config.yaml
n_layer: 11
d_model: 160
n_experts: 256
experts_per_token: 8
d_expert: 32
d_shared_expert: 0
activation: "swiglu"
moe_layers: [1, 2, 3, 4, 5, 6, 7, 8, 9, 10]
router_score: "softmax"
normalize_top_k: true
routed_scale: 2.5
balance_loss: 0.00433
balance_bias: false
init_std_router: 0.0185
lr_router: 0.00125
vocab_size: 4096
norm: "layernorm"
norm_eps: 1e-06
tie_embeddings: true
optimizer: "soap_variant"
lr: 0.0036
beta1: 0.95
beta2: 0.95
grad_clip: 1.0
batch_tokens: [32768, 65536, 131072, 262144]
seq_len: 768
train_tokens: 555900000
steps: 5284
dataset: "wikipedia_en"
Below are experts of layer 2 (counted from 0) of a mixture-of-experts language model. Rows are named router (the router's row for the expert), gate (a neuron's input weights, with its number), up (a neuron's input weights, with its number) and show model dimensions 0-159. Each number is 128 + 24 x the weight over its row's rms, rounded and kept within 0 to 255. Numbers have three digits each.
After each expert's rows: a language model's description of what the expert responds to; "gets" lists some tokens that make up at least twice as much of what it gets as of all text. This comes from a sample of Wikipedia text that the model never trained on. Tokens count by the router's weight.

# expert 53
router:136141137109114104115126106132096100148106146171138166105087099124098150135103117135120167116113107153154136094109143147149160169123151131107096153116143182146149141127142144174130125167167114101159150115136105113130163176139093116126145108098157091117105163128147098131146121100131093131147132120153117146095157143113111161112131117088132140166159119171085136098151081128118125116075152111085110128126100171096140120147133133101079128166128153121120138119085160161131148120090126
gate1:125103099106123139122147120156119106139081144140104132093152087138105117108092101133115148115126130103136180135121138151071158162164136175152160140131155104124159122113172118104119128110150129118142125080114128148144118122132132140104107160131130110124132132094144131118108191115126123094111089146150165105152162127117105167088121095135153107218128108142196088129119138092106143151131150133119127135114117100126141121148120111141118125138118157081073134166133126135126097136162111
up1:082107138129136157119162097152123111129145118127139130159120152109169177101153157118121159123134124155087098142089118109135146140106136111128087112106145136127155065125185128124169135121149089167150148165175096115147117120143129130095118071106150125073145129103135152117144123091110133119104157123119099147137119130096154096101111173132119115136154124148103135104153119131072138132127132125156168157077134120103109132127159176136160137114122115105133119080132133086128162147155133
gate2:171087131131130147142114138118137115130098134142106194128132109119127127141159149075107141158100153107141104052114144130125122158129125120132074122131118159132133131140155124158138119119094183144123135103113148150133100099141094121106068127115150128114114169153120113129151132137111104180133092128143078136143120152136141108118110154122145113112131100182136120145130125101123155107137113111138155133180061138177146139114132146165096132125183112105086153167131159147149141121124124
up2:121132151106106155101142111110127135118115154114126141091113107141165133121121135107096156174109137148107089064126157119100119115122113130118126164085106129123165090157162111126105124117138085142112107130118142125122115100157085125095099182148152159095152151115176173100148122160131136114167131087103127168147120155162170122108132158141102135136129110141136161157145159114114178111116106166125122181188083136160122142119122137125129114164118135118107161091146117119159115133146125
gate3:153141105121111175090128135153160127131106131114080115125142075117151117138065120125175106119188123149135128169123109169117120155116108152126135154108155082161149137106073146119150150129156155159140130142117112134129124156118150119121111145148099141138130094136113147137109112123073112116143127100129145128129119094141134136069114124124150141149136089107100160108133121157126149151111118137110103132092116141123107144134152199128148129169119135072092098197101122134123106098137146
up3:151139115149137129105141110104111094112117084150135172115152156142120113149157171133139113118154155144110142136156108139132141088126110103115143124130167109144102148173119142151120131114118097109144119122134104097091092129126135132072145138192133106104125160101082112150121143141128143073196150122122108128133113121082120107118073146150168130102114138173151185133108105117121160128135148128108103157125158146125154122103137086105122086089152116114179145110140144151133117111159159
gate4:134126136133149202089110154116116066148153105117117150149172148138092128107151141121133161120108124076162129125125162119110085128144056156108089140133109106102122115094144108101111092168127119114134133095174146152132105116154128135125146191111156142132148137146150131134112120146098133100137118111078129123119085154121123160096106145125107128108126138117161134088137150149066127107160133135165146107145178148125157089136138145156119127152129119139111085123135115126129115136100141
up4:127125132151160141102092200114085090169131127126150168134120126132129117093181104108109136121130155094146138104126148071143131151174151155092083124089098125112163103100146108097077124176162138130132131083144120136151106148119118155116172145119141167109163133142166099132156109107118095120123092124099099144139105164127103127087104132128147116143137123148114106063165107132095126137120143111145139122125163136131148142134118123151107131153128131118136129099087102162147113132122121
gate5:154122131146108078115128127135123151120129125115128105151103107128153144125168113083123121111088138140152111071151159109112086150115142091147115122136146116088163097121127132116145128157129071122117099135146141160135126131181137143115166136162139153137069163088152158138135131113101099128140118124101086121161119107142111151141162114158161129090161155098119129141136137113137157134147163089145135123100152134090133182116058124103149144110127175144138121097143092119130166174113129
up5:107128169074136118139132099110120150123142112139135127140125148113099155153102133163156101110114122128082132145113124132122147143138105147095144165111104126121151136147148138149125136124086177131127127142155148059127159092116137138151152132097111121100192102131107130111116118107162161095102132122146124122157121149110129133133141153092107137193159124146112191127099096126119099133116122166141063119174077112168126080155157119162121122144145132146099148122077165126120130120138117
gate6:154126142090166112135142114108156142108150126120146114092135128124123180177115131111110133107178093154129124161135117122140128169124126121154135165139144141137111087146125148107166120134122144143127143148141125158122122145054138150170134099132138119153111124131112135134138130119150146186149104124133119139117164076102104132106125122086104135140116094106118087158100133106133096149139116138130126065101071129109144152135137153173105126153130124138126155204107151083073127098096139
up6:100092140113061131154124128097133123112161188186156120098116122145108134124100180153105109071106176118096124150123169094143110121109128160119119101120118130120171147148151085124138133124099151132133133091136085112132185143100176127112153160149128118151133112146110161136140153157100127151117128172130109146095101107114084134117134126175142144126124125129129120126129122067161087125132114150127131095129141121151108145159098093146103146143115111113156101094123144146113115115148123
It responds to: Endings of English-style place and surname pieces (Mos-ley, -ton, -ford, -field, Sala-berry) and compass words like North, South.
gets: "ley", "1", "ton", "ber", " South", "ford"

# expert 60
router:101150093141116087119139098092101148167121114154142109158149113182139129152160173156126167151106126130109120086087105148126100095103133145139097113099108124105150161128144145184137157119140142115160148149097132114176117148109126126132137095129157103127127139118112158069088128086095166159145115086153123132115162122139082100109118138168156154130124157140106128148155114100123119133111088154103127139133148128129107105121129113152101113084114111181091162111135167137147124109133122
gate0:114139106107120145172167185170099122119143111139131052128136094102105093138090145141122139088107144131128105157079121126128137158113139144137181098102126167131133136111124120133163133100079144088120126127167111082102146127154154163117130094126130158104132140125121114174169161119135135138115105131127120085103071127149130159121116159111108120118136132085127130109145143117075122161110106126155158122106144120111151100153121112128102122189137152110169118125143155106136121157142124
up0:076135136085113076155171145146126154163145106153169101169120109100135103144143114157093142093091147136138112105100164126151130134091133137103125111128131120111133116168109130152135152112106132080116120128184109117164156090147122168119144112120149134114111130109104137137147120113097177132103130100117120130084083137149131121093078181131132142113093127089122138116160140110081141147154127124154163106164145147120125123143146115170100111164110160135135143127171146116140140111125080
gate1:061141105107175149105117180125158179137112159168103098150127138146163129142101116122123141169107162073128112097112163105165139119134140170085123163109113122117156110123159130114132098097099091104119127153112116136130129069114149150140126118121124116137128115130164130127128146118089095089134134117142110150146132126130111098112125125130152138126126125097141171104153110130184107123108148133152141099186115109103142134093114105109136149129124168178107101113150166168161130151129107
up1:104154144090137155130127128094147120144139129091108066122143128155095111131075149144167123125127104146193084164120153113119122170121132114106087156105150129092161111133156102116134139094140109136130114119167123074085138115115119161122126111140084145123180120112125130133142163102125133164118146153098123100127128139088080157141140133131133141133165164117141148141081161122122146150154087166181105131097175096142129121135107101134160140130149128140150125139094140114160117148123120
gate2:135132143113134132107175104071141158124056107108135099141098154094094109139119151130103102130133140162094116125101140091112159123109159140119140085151172150150135180122083165130145111160152147133122155119151128150153135132147119092161137113099101114113136098089132098154140129112100142121114097138108108116098143167164150107141116124108172136159102112095108131131108125145175114156167127097118148168149147098147149101133141121161102130091147074140136135140110120128175127106150114
up2:139090147118121135161170120131136149136105139113135103125119099130118141129116127152127139127115100125147100140111158098130159119105118115126119098084134148097154130125166148118155133093131151128154152128148153053123172144126104130127119124094142132090145141167106128107132094114106144137160125139068101102153117170131182155130117133126115099095163121147148154118128117091157151085116119106090170117105125105184191108092106178147146149133158146103102170139137147079123150102138118
gate3:083119132114121111135141165140087127162148125120136152139106129139166153138164138137122137091082136159125102112130120131137117104109114144118145160113141135070071118111126146109156147193137146127128128130126136127153144147137157160107131110115124130157153153159134159107119142107116158116116114088123097143151139100116142104092109151129109085109096130083124163121134096123132129148134163114138071119098172143121109098116081125110131178167089148149092130161103135136148186083177106
up3:123130137165099088087114143132104114151103137164145138123136089137139136153099084122117153167081155113115141114156158182133141138097151114109157129105132132146151125093111137106156160108134193151098100174111157112135162155116102142124139114094142142137102156112179109139132114147124141087159122094192133107154099157116155137135110147104101139103155125132115120116122136095130106131091133117121129094073152112156134110101107162113131133174080112159136114123099133103102162128149127
gate4:101112136128148131123127124113185136126126099142093192163113156148115088112147104137165094136165139076124099110093144140135174150119096159119115099074092108119121153109132158137145145114119123142129132131145130099124105163102121152131103139109113116162151120096126128144106131122167122097110121117074142066116134093106106137142169162156126148163140104137078115125158153094130144119150114128135141123095207106130136130143141152139148108136138108123125125134169146171135128082101120
up4:148154109145118144128093162133152085135145122147182147094100109146150144115118130106073137149119167139141154150135115103132145115134141086082121135147104103084135157160140116171123139148148122161140105117165132145102154106169125078138139105110172158181132112147115152080119132155102117117123121158150147154144121122148131124127149093122142102076080100114129091142139127133189102120095112143093156143131156093146135108098145155161120132115151128115111126109105127083146127129080128
gate5:165163090178127093085127178126122117119133124145109109123154089159148122144085146129151126105157089112134108154139122180080106154146133111095169145119176127154126141122131097109109139121148155157150117140129131118135126143114147105096161090143091099145116146099126112102156098147122100126126145132143156108124140168114126161140123137118101077102134144172135141136106108080135088133093075155180134147144114127126135120173128121137099086152102150147109134161097128122143128095140163
up5:134121098125166154116076161127168124116150127117099154174139136103111077183133129094152185141138117141073103096160132145144114154083117110134141114104110108126112132102125148161154150121159135155154156106120128163122110148092113111163136183113131123171104108145118125129139171095123166143116126162150102149116158114088109149103089174115170101160135114154127134101096115133109097143149136105131152105137164123152134093148116087108090131129136120126119156114118145150140106110120109
It responds to: Plural suffix pieces like -ts, -ies, -ers, -ches, especially Pts in league tables, plus the digit 1 and table breaks.
gets: "1", "ers", "ts", "ies", " |\n\n", " a"

# expert 17
router:174158121154123126127105108105140145132100167132114122173151155103155113092122142151127107113161132117165152103153102111094131105156117119118085136117085160112178117152155129107095147157163138145131149112144092131114138124165138118115112161167161117127146171118121111080153098100138111102128100185102134149115153133147104138119114110140144110163117139136082116121131081132173106144141132140159086156134118132099101115121117161169111105093110111073107112129140096151121087145136170
gate1:119109126136104109126159117179162151125144110091134128122152136091145165121091113155133081136144115117096128120128176124133120156135150153133093183119151083053127123110093117109164121138124108117108108085108107101107110094139133128164129148158143099120141096135128103068132111145131111125148146133135125138143156155112137062158127117156148159147132143103176171144140122160157090166149114103093133156120140085112103130095129137139140128146118120138147130162146162130105146124080102
up1:123119113141075137147108107117137118106140145097169139138143130085137135085094121143162089137126127138107112118142151108124136138118140146193132148114111159058114137135128124118161127161135113081097142101088132147095118108132136144131151168148166080102091192159112140074107128112143106139092144133128116144124158162135117121164143122113132150135106082089170134134178138131112130158145137106110153149091125105136109099109132149152174106170109150098129153127158137116122134124131093
gate2:111135069130126150126117185126114075102146137168115152137160132164138100138138096084123141127174135079151110141144151119126146140078115100153097145070122155130144110131173117127120125116180140151152113124117134148159120087148124168089122122136131162170122131118124097157163137118124113107126115136161086135122120107076110117157111148096183126085103113161153131117137113155137093123075103148126141132111126137110182099112101119125125100120130117144157136143121146130162119120151110
up2:141133137115120118122116137092130133120120134132092072149103188153180131108149128134120137143114114126130102104155171138102102117107110138120145170123152150139084149120119111143111113120177095122146146143080101134075122147122150112115128138108154101112173113119128076113166102154134098152182133162117139106138120137163128087139137152112133169151110068102109175096159101121134165089116116132141075128109127132139157104153101111130153163110126107187128139147146112116155134143123141
gate3:096152125095090115169119135139074118137110121063140139140165141090120121118153172136115166103116107071130134138135123101123137108141051119149122160145107144116159103107123150112124148120158095141122077095140160109160139148138133129082149080139138093128149121132135112112094106119147125112112125166133093123127120119150134156123131084095141133150102073106108136167155142144137126125141142150198132152173110087132094141110148107136143154131152132137114147146143149156142136141156143
up3:134128131130102142164089105125105135115138163124133156099135095116113131109112127111113142139135166126124166096120103134147190118098150117141140099137136133125127081140151134127120143095098117160108116137104105169140171122182116132099154107125114158103130119123095118111157107132141099148117095109122142140063149136154127104125199122080134100192122142142128103121122149093147123129107153150194123111138087113138130182150116095108120107093159175155120166135140119118164134158131121
gate4:147173121164102108107126151116171118168142106122145133131103151145173124141122108104144133102121102121151129123108148083141077162117133124130139131093171106157163132152152100122174102118156109140135064115162079129130165112090110141081132104124124102107130138095115118126149115135126167114081087130092096138132127124137117074130166145115122108120137155187128123127132137189171134183120113148137109151132098129138109134153108153153098112096131128104109146171118130134109140114115129
up4:129132132175157093128115096108165131117124141151116162095116127085157144170117123138119165103121119136080139132132116124118130136143130119158117140120149130094124137098127081109132138158164140114095147101108117108127161134113126172157168149115140084135121147090098110156128159175120131175088148127070130121116143096175126094159145100111082118104142130146155125121105101142118134147102168086117099132086151141106149191140136169132129106070122137115149119164125156105145109134120145
gate5:180128142143128131107114114146145104162171140112160137109115156140165166126103127144098147136152129146111129128105189110126104097132127129131121113126122145119087137141096131147136104156122110113113180115104122112107130136132102125111136162088156074132164132161148145147097102110094159119162122163115140198085126123161115097117087105139123145115132137078130066130133141128132107137141124139188132154151096100108090152130163153157147143121115134093126140142140104125108108065091120
up5:155150120098134138098146129148113120118114137131137114121136087148144187088151144127154130111129154137119125168142122128066098139108098110134146133111106129138134123140113111147113105137126133101147116109166117073124095148114124135130088132069144168120167146142100115116104143122169070100144108129142080137073125165103117145109108166120191158137129137116113122175182121112119168112115161116175126119169105148107163127082149125116102116109151135123121170126131147168136146148140128
gate6:146065099088154162151177137113101114115145146165128107126129121086142133112081136145091111134155143159108118133093127146087142131097130074134093147144170139098130126134095162139116105126115149134145118127157112111119121121096138139145085126149181091144119185103156088124137114084106145123121115101135125122135131137155126084118114142125119153149158163100133110153153126143110110108130134120123171141148110159162108093101086132149146096144133139067134120178174148109140143131140126
up6:135122151078155097112143130138143151135139136109176143132113119149158106155136112101173127097098112131131121134144131103128182155161125125159109116152131158121133168122137106170159150096137116138127177106113127174106118127120133151122144107117119144092109105104126130116108105125111157159103154147130118122080154082077104150105106090144157103088142106142160110099140180069068151138131120121166124133121091142141120091129137130120106133118150114143140141155123093148100088119189150
It responds to: Middle and end pieces of place and person names (Tenn-esse-e, Turk-ey, Eliz-abeth) and digits inside dates and figures in lists.
gets: "ay", "o", "8", " ", "y", "ey"

# expert 1
router:168146105128163126138104123120141150137141098154147156128121115103143138141169123128110118100159133115138138144137093104170112144151122106116123146162104141119103159101095163140134132161123115092148135112176109120104076153112108154126152147156124126119108154149116103117123102098188078102120145161140151154143098176131106136117132097163149114115117132164106110098170132128087108105075157128087162115133145137152102154089133134153109118144068141099134189102113119150144128089153140
gate1:102136165137102154106123132146129125148130124112091135090139100107168143122095136105122140126165163115113120117153130101146109108143134145166112141133144191136116152094103107156121145127156109081082163108154117146142086116123137148109158112142164138140147121122160159157143157145163104171095130142157112135102140097142155126141103103187154125103136099106125087148140073167114118112076116155158128134133132153086128104144127113179089130109145150080169145117147096120110099132127142
up1:153136119112131114131115122104100147129164153136146143165134151167102115110150115092133106160147064138163134126106141142115109160125143109096139137108086102092147086166184125107118099131103127108160081135124148159145173171159124116153113122076128124121109117145087085108073122142110130108136094127145135124168114133111100166113142153082147131122103144130141121110140154073150162140157144117102120143128153128162139117139093133096167107147108101141108122151144172133150165160133112
gate2:156123079124158143131126180123137085113136122108155148096100103132118128084135082114102119149114099201135116114155119175151100178164180075102153156121166112106154142134161110122112168089150145107099134134094164113124125118100127141128107122128158097109131095152108129135157120091099085169155120091097129093195142136130112147095111116133139138118115103119141108121121141192107114158141130132138121128112145134148133119127153108121121135112136157141140113136124128129114162150121135
up2:181094151156117126141140144066162105117134144149133115128146155161102146131143135125124122111100116128161147146121113108112098130154166152149145106131105121120106104145150142152138089126195115142167114128128086164133117157099099084140150116135161127104158087109135081105081137150129129112137140146099135107118120137100143129109145152142142098129089091156125112162150127149116127097161107163085131120102142119133056098116114159152152145134123091131085149104133137126077163095139141
gate3:148126149141116118111090135136173112133124127104163135127138116113141127145106104135155099131098118104149153075161128117161144100151149146144127178135119101150143111151104152095127135120124189142085081110122131156087132110133158157140136148114145134103088122164126169146144115150136100142087114122098132148161103117111124142112125086104090166173135151116137128088113182181123103153192115137117136128135137078136157188116116123111127120120139136142097159101153093125101118128091142
up3:139133142097124124143156124128111126130140134151128111115151106135134125154131135137114134133128099130080092151140122186101113155111151169092140121086122124147143101131142126162170125188097147149128163169130072087141126135114131110106129101136124083153157166107148108186124131095127133140170059112130117131099111105150104140127101115144117113126128130104080127165123117150157153134112140122108122149125122194120094120123113089101129157107139126146123084145130151182104090162166144
gate4:149108108139094152124128147168140066142117127085144142169126141153100142109141105120145115103107115097138142120103199151127092099154126113140112121164181125152097128179133136163137096138148061114123097095146126165094118132139120110117132115107131158119120131159125162116119113123157126126135114156131145132095112163150168159117096145142107086151141088111106065136121125142127140133184156139115121117126154101094098118145124127144109148127129135129112157142150067116148118099117169
up4:106127149104145160159093112130173117064122144087115154138127159133068125162144112128129127094070102165131087092134176163127080144112088101109146100173133168141121138136115163132158147123143134124114159128136117096141133114132126105126152121142143174103117109121143112123132118163176142129145132123118142149092134171159148120168129128117076082110112141104090113142127117145116087146130138105157118126121126155100093131116107122170088156126107131133132145168114117116143165099135137
gate5:129104128128125146126141132093140135158091105126160097171112115157113126153107140106144108168098113149132133136157152104088127159090138127102147144127120109161113148135094189122115078131092166148140095092153115143169140101082141098153101083150148124157168128144144131140100128145152137104133089136144149078159122140130142113100073112125137107117117090130130136141110142145123151112118152167126139093106166100126158136125105146122097126081112150126133205127084116155131109138112106
up5:139138114098126137165130136214097146120177109154155137105143141136130110142144085155124120122135136113156129090132130164112148166156105116138122121095133110123105110098147082125145161094121104100130132165093136075138147111147098122150121168078114155147139091153107146142122140119138092137113152128141107165100101138137126124136166145155108139160112164116128142067141108100129121119138113108135129146127088185148108156109148142096137119153127136183124077153146120077115140106111120
gate6:131104125152088134144136149146146103148115118151143135108113110182136104117086112078144125131118154104114147101096144131129117133168185113133191147084138137100107116101148131147161126129164097117135105148126072140136146115130120182064119121110153127179113142157152143110142103128093100103100124132141083088141074125130101133156119171141113122105122108127116161124130117105149105176152110174139097157129088101123132158111157101132118138119129126155161145138133129132140119149161156
up6:142149093115137138069182144139114091136077129152098112115123122155124141071119109145119136139116143166148100108078150141121129135138151080163093149113161101110129093183124089131102159126159144132147104141151125139124099155110115082159128128159150122124159148081154138127130172150150137126138111124127161105102111121138131123101124139129178135146133116104142116126112123117107178082108089151154159093089141125137155099145120175127138128146135113097105087139150097126141090115121150
It responds to: Final pieces of place and administrative names, such as County, District, -shire, -ia in Prussia, Jamaica, neighbourhood, constituency.
gets: "ia", "ry", " County", "way", "ary", " District"

# expert 24
router:148112118137149086126119172163126145144148180098134101112126132121112139107129153124150120090133124127110137136130152129123135115133110160145168118095117134112134079119100093126119098092112174167087156175141147129156176114120120136104098103152154140112123104118175089192157157140127102119133135125098076118145121118100139175098123110130119098102133088063118119128159152119124124124104125142150083138088144087169122154153140136101111145132169106133145153131105170132099130144146114
gate3:130129109115134130114104127146111102143116106107154153110129154130134128079123125094122126140119088134175094096107140139139148147192131108152140170125124141109114133107142117138131183096152144098150171126086119095138132127156156115132116152172117151136200092156098118106120130151152102126143142145099095156154157122102137135126149156108137082137132108076154114124158115097079133124093090152107155154131143090130138113126134111136096109175177126171092164131126112133102121111143159
up3:143095153159141145163115106118114143098085130107129119179129173119171116093147159108120125112119102135122150095134134138117071143164119129157177127149119102119115121215136085144105153130115149118112134124111154107142088091168108108134119125157188157119143135114149159104118121128166106117128151121075062117121151133145119130138127150098141108090133121124143138120158117125089127169106117129115143101149117106129094129125112104091164107175141102154121163147150115122122113128147139
gate4:151108158119146138099112119140113140109156118129144144127117106115089140152150158167111149133137109136071116171121117149123125084091122124160132108092116133116133081136137144079110130141166192168115161150152121130125117127131147114128119149148123143136119144137181131154159101097118099145146134139098103126208119118094116126146123148153126110132128069047130151160150144118160118136089096108087161151115110122146138125184127133097141137115148118099121116158122130114116131149166151
up4:132093145147142191104142124152136145148109136123152142136090127121146091129142121111109180146097114151092117142104126119109134145098176105150087079150161136124109094127104161120102151153143142171119151174123124084146102136122102085115139134148125136164129110117172122171157093098134105129152130100137094120155123089111110113107120166138153085151123135084133137134171096163155124134118143133107132149092110124122103089135096155128167110125115139151111090114121135140134087183148153
gate5:110121116141130155142139128095162097101135133152144112174075097141141113125133147076132130060132096093137105064111150107103116148141163133156114145139108131127114117158103149112137130144147112129171103139117071127170107122157104131144132113120127114164106156143193148135121113129157159117093095182127135128144072150135075148136126134146132117149138106099097075130170105131150145115123141116156117099105126128112162096122117147127090134102130098152120129155125113115108139129168158
up5:102103081145171139111132161152135130105131113114136116155127089141190158122168147133172155087143134144126077099098142103079102136104111114169111119143145099128143122156104107117147158150129090140194098140149068160139133137130158109135118114096122120106143157100148100134138149087146104112118131181109129121136111111111116152119110109125140115099109091114155127114170165128128145103124107143134163123142142136107170100146117138094103154137150094144119136173148126133087125124155160
gate6:097113099137144144141112135122163112125131103127148114136112111134135092136114108129132156094140111178139164140161143133107146160117080099150083126138118119178131142105158105120146155131117151143125128112110104153145153165130173135132128120137091111150162175121138133138094150064123131164134136115154112104125109123112131136136174129128098097100110122176150067145143117093147136112136106143125045140142131093116157156117125101171153181114116099080113109159106113145122121123173139
up6:169114127103148170141144145133118105189138087129129107096097123128127111093149124097139126106166111145110120151129131107087145120179105138180118169125116112153157121126152099129153177134142143171130129131142106131157100135129130141117091108152089109130158133142115116130158169095129115137152149140117095118161140128094113080127108126117142123133145138153166079147125083090131166091130089104132082178117115097148105138104155112151145160076161136129123139165106129152126155137149152
gate7:113112127130129118113154148140113135127115115104091120119190156122138146089111169135136060129143123127159131092129130144112153134140124109126107121132119154116161140149133142126143140089142131118143121088149139125118104119107129123138148118132158173080140137089143180126111124155128138141114092076112119136134131095119156106134155190086133125066122106121146164133135150162090095128127143139113125083135136103064178108131114137120156148178139124105134139149158169153149163062139144
up7:102102113092099133119167127159083120165129134079126135121145132104133107130112135105131094138167080105139106091142117156122127176122135130156090123157147143127163124128102157111144136109129051134156113109130116104131131157141129138092131121150142121072171136100136132158112102119120138137120078118149063125120165116141162124102162129126143115131110131099150115099158146192116123170138133124124144078115170096107142120106156167148158153164133116120114134104137139170144141101145135
gate8:110089130142146137168092112136129126153120170108089108110125153100134116114129147160167113125137142090144152114162107105117140129127134159081120109126113164108105100104127113153115063093159129135156175132110117126080080162144097154130073085119157150132086142150092138107151147154105116115148100120133109146126116076128185132134138167143120171093113124130109144134127153137129146124138127156160153081127105127147146140115124154096123133122167143126180144090111134135102112164109114
up8:139093139135148149115129128140135137159141129115122100165137144116128148116127170157132126115180130144099110129154121119117084140131151115096141120080086115145153103134164109133132085133180171127151148127126116132117109126096112095126094087104162122075116131162065120125132120117143111155142142127106102120143136066136158115077145207117120116095168122130078157123128117121114145107132171167153135125121093122128146137105127151099104139075146124131141165128131096125130151130164161
It responds to: First capital letter or piece opening a sentence or paragraph, often a surname or pronoun, such as M in Mphande, He, Meanwhile.
gets: "S", " L", " He", "M", " S", " B"

# expert 54
router:138111128141117082142168142130141106114088178091135103112084188119124126101124165143065153105120143126120145101125118154114153149153148135101138136128122169128150117101047138125150132101119117129123135150099150071118154144176082139106151108153145143125112117096182136140153128165155132103133124106156115166106144123125140166133145078133103138153099130125108128122122112168094141133136149115134113123130123171127121134113139119173133141167118104150152136112153111101119096171150098
gate2:086109137140102128111105158103143133101132111124117159141087157113134160123112090137164119112119094162131148163113117152092155086145114091138133167155137143098142143121097113143084108107134121149131132112130127148160148119117174117157090142115108111125098133158134121152162168125130152093151176101092120110142137075072186097161130153121122119148123133199162133142135119138120132112141152103097121089093142135133137083130096136106142092158126125133126139134112159110170112110121083
up2:153134092141143153156106185134135173128116144131162151085128122150131155116143108182109144120118128120149103101102147141078111127137115130077129124089106119131166100119122106146097129134099146158130114146134114101178132099118105124135134108140129106103113143137102139147128100115112095117175111115134126116135155081145115141094104165108122120057109092179139110136123153190129127145119124162131130091137122133125153141133131134111142149154138100156104136110100160210094128130107172
gate3:100137142125112101138118109129121143127220100086145100097136123090131139116161116132136106106139099103128118133159134108162096138150098112112144104151114109160145117126150127141111125122145173126122093125122185134135130150106095111105110141201113102147153109089108127148134130092143108123120110158092141137135131165116139138093121064132138136128142140124125098123116116156157115149107135109158137180138141102123147137139132127131065205147134140168148142142065125125108139113152123
up3:117113134129135113150160119161142121102133130103081150118111156135146130124090128087119158107128136143104147112125092137139116137103153122151138120158139154166145105112137180081117118084077108126173173132127150144108117138165101140099105118124140144116139123117105150155099143157068137145098113130161168124104158123117170121165080131114083145146083104141128162097087120118153119174161119138110164114156165117175124136111152089112169132121134151127146160099135120092090117135119141
gate4:139130095081110110114079169104151133143112136129111107127104107127141151181126110096135133151155124158176126124125130088119146127130126083120126152139101141131131208120115099090129152118114173154139146126114136142099122098098119137168169134160145126133140114160101112116078150154082162103125116150124131120118129100076145156148106118112170164134114130147125111122109124109136081134144138136162146128125105095136107168116120144184136092089137106165105132140128122103141172132113180
up4:112143146148151096145131192161105131153138142117159094134131134132088121132137145176135123095153101174103153166170118169115144114121116126077121130141124116110099105125153066134148159108129113129092116162120143133129184116110145120142135091147124137178079111164095124099092113112155152130116092120134126155104078146091130159124169116134133095123129152125146118135119170104178151133128067127110112134119126117141122088158100103123117161116108149099146107124123130163143119137114106
gate5:113131166106128126110154127137104159150146120160144145126144067143116106127130127150099111127129142117163090072103138151142112160106104088121182161139170106147132127096116115122145129126116127147108152146135131174119115129126159139125153160094106170142095129147138119142132107150110090132120133143119096072127101108097116127065133131145142142149126121108109147125178135116130098081142114131088135145102174121128140095102164149149089169125094142148120083125091151139189167134155143
up5:174158126126108185124132168130119134132122121134147148125133100190130145116105101172138089106151125104171098092134137128155109136141090104155117141076122089140152142118111097139130108142128165104131124109145098102160138133117172145129111133123098151136159158105098152120126141143116107141153108136163117084106106073100092111124102162141158118140121142150117128177136146134091139129140141145054121098141121138109121123145158134130145097138138131177122117139099089159143139088069117
gate6:119136150148158124148139174180152133119109123082103098112115151129142094105136119098134137072144112146116102129147137165114122140142113118109103115142144109129143095146095105105102145105128159138116137111134094083155175097152096135120159120165126156111139137078132161123182143154124167126104139105111102140111114122139105147107143120140159130116130106110119150073119085166088088212134116122149152097120130119147143181106152154118121145176126140148115150123143132115085136157129128
up6:162125143097098132115102116094092109100141103180138134142110099120142125154125101109118129142112131084120151151136127097098101115114141125149150138145166144108127155145138145131154162163096113109139124106144148176098101139078140116149132163059145163127149106128112127119132140079101125118156130113095152093154103133134161105143140119127149091157162135101161122169122140103114154111143139079103118143141141136136113114163104133145120151064143139107100100172137158122179188109136137
gate7:126088121119154167108155131148161107133123132141118117169115112131158117155099090111174142099119169113148163138130136124141099119117083104123151108147131124115108120180133099143167126122181144153096097136133150124148108132158150141105126091135144169152141085126132139116104180157098131129112139147125136157088158098100129122089119162130127138091130104131091124109144104132099093120143120163155136158128137099119091141062125166139095117090173163097146138135137156125090083134146150
up7:111123115124146106133166124119126099145127136111123117106135165108098154134093098145146119087092137131141143103093139102138146151138137115114144109177127137115157133134085132157156133156139138162126089128097121135090119138144111143134115114107144169146103145148124173117129149125104150145119176089155126163065096167171128130144109159085118199097126113109120121093100163170101144124135080124187108123142140108157135138109104124142113072146177147123158136126162107110097120131134136
It responds to: Start of a name or word following a comma or "and" in lists of people or places, such as Shetty, Jamaica, and.
gets: " and", " T", " S", ",", " K", " P"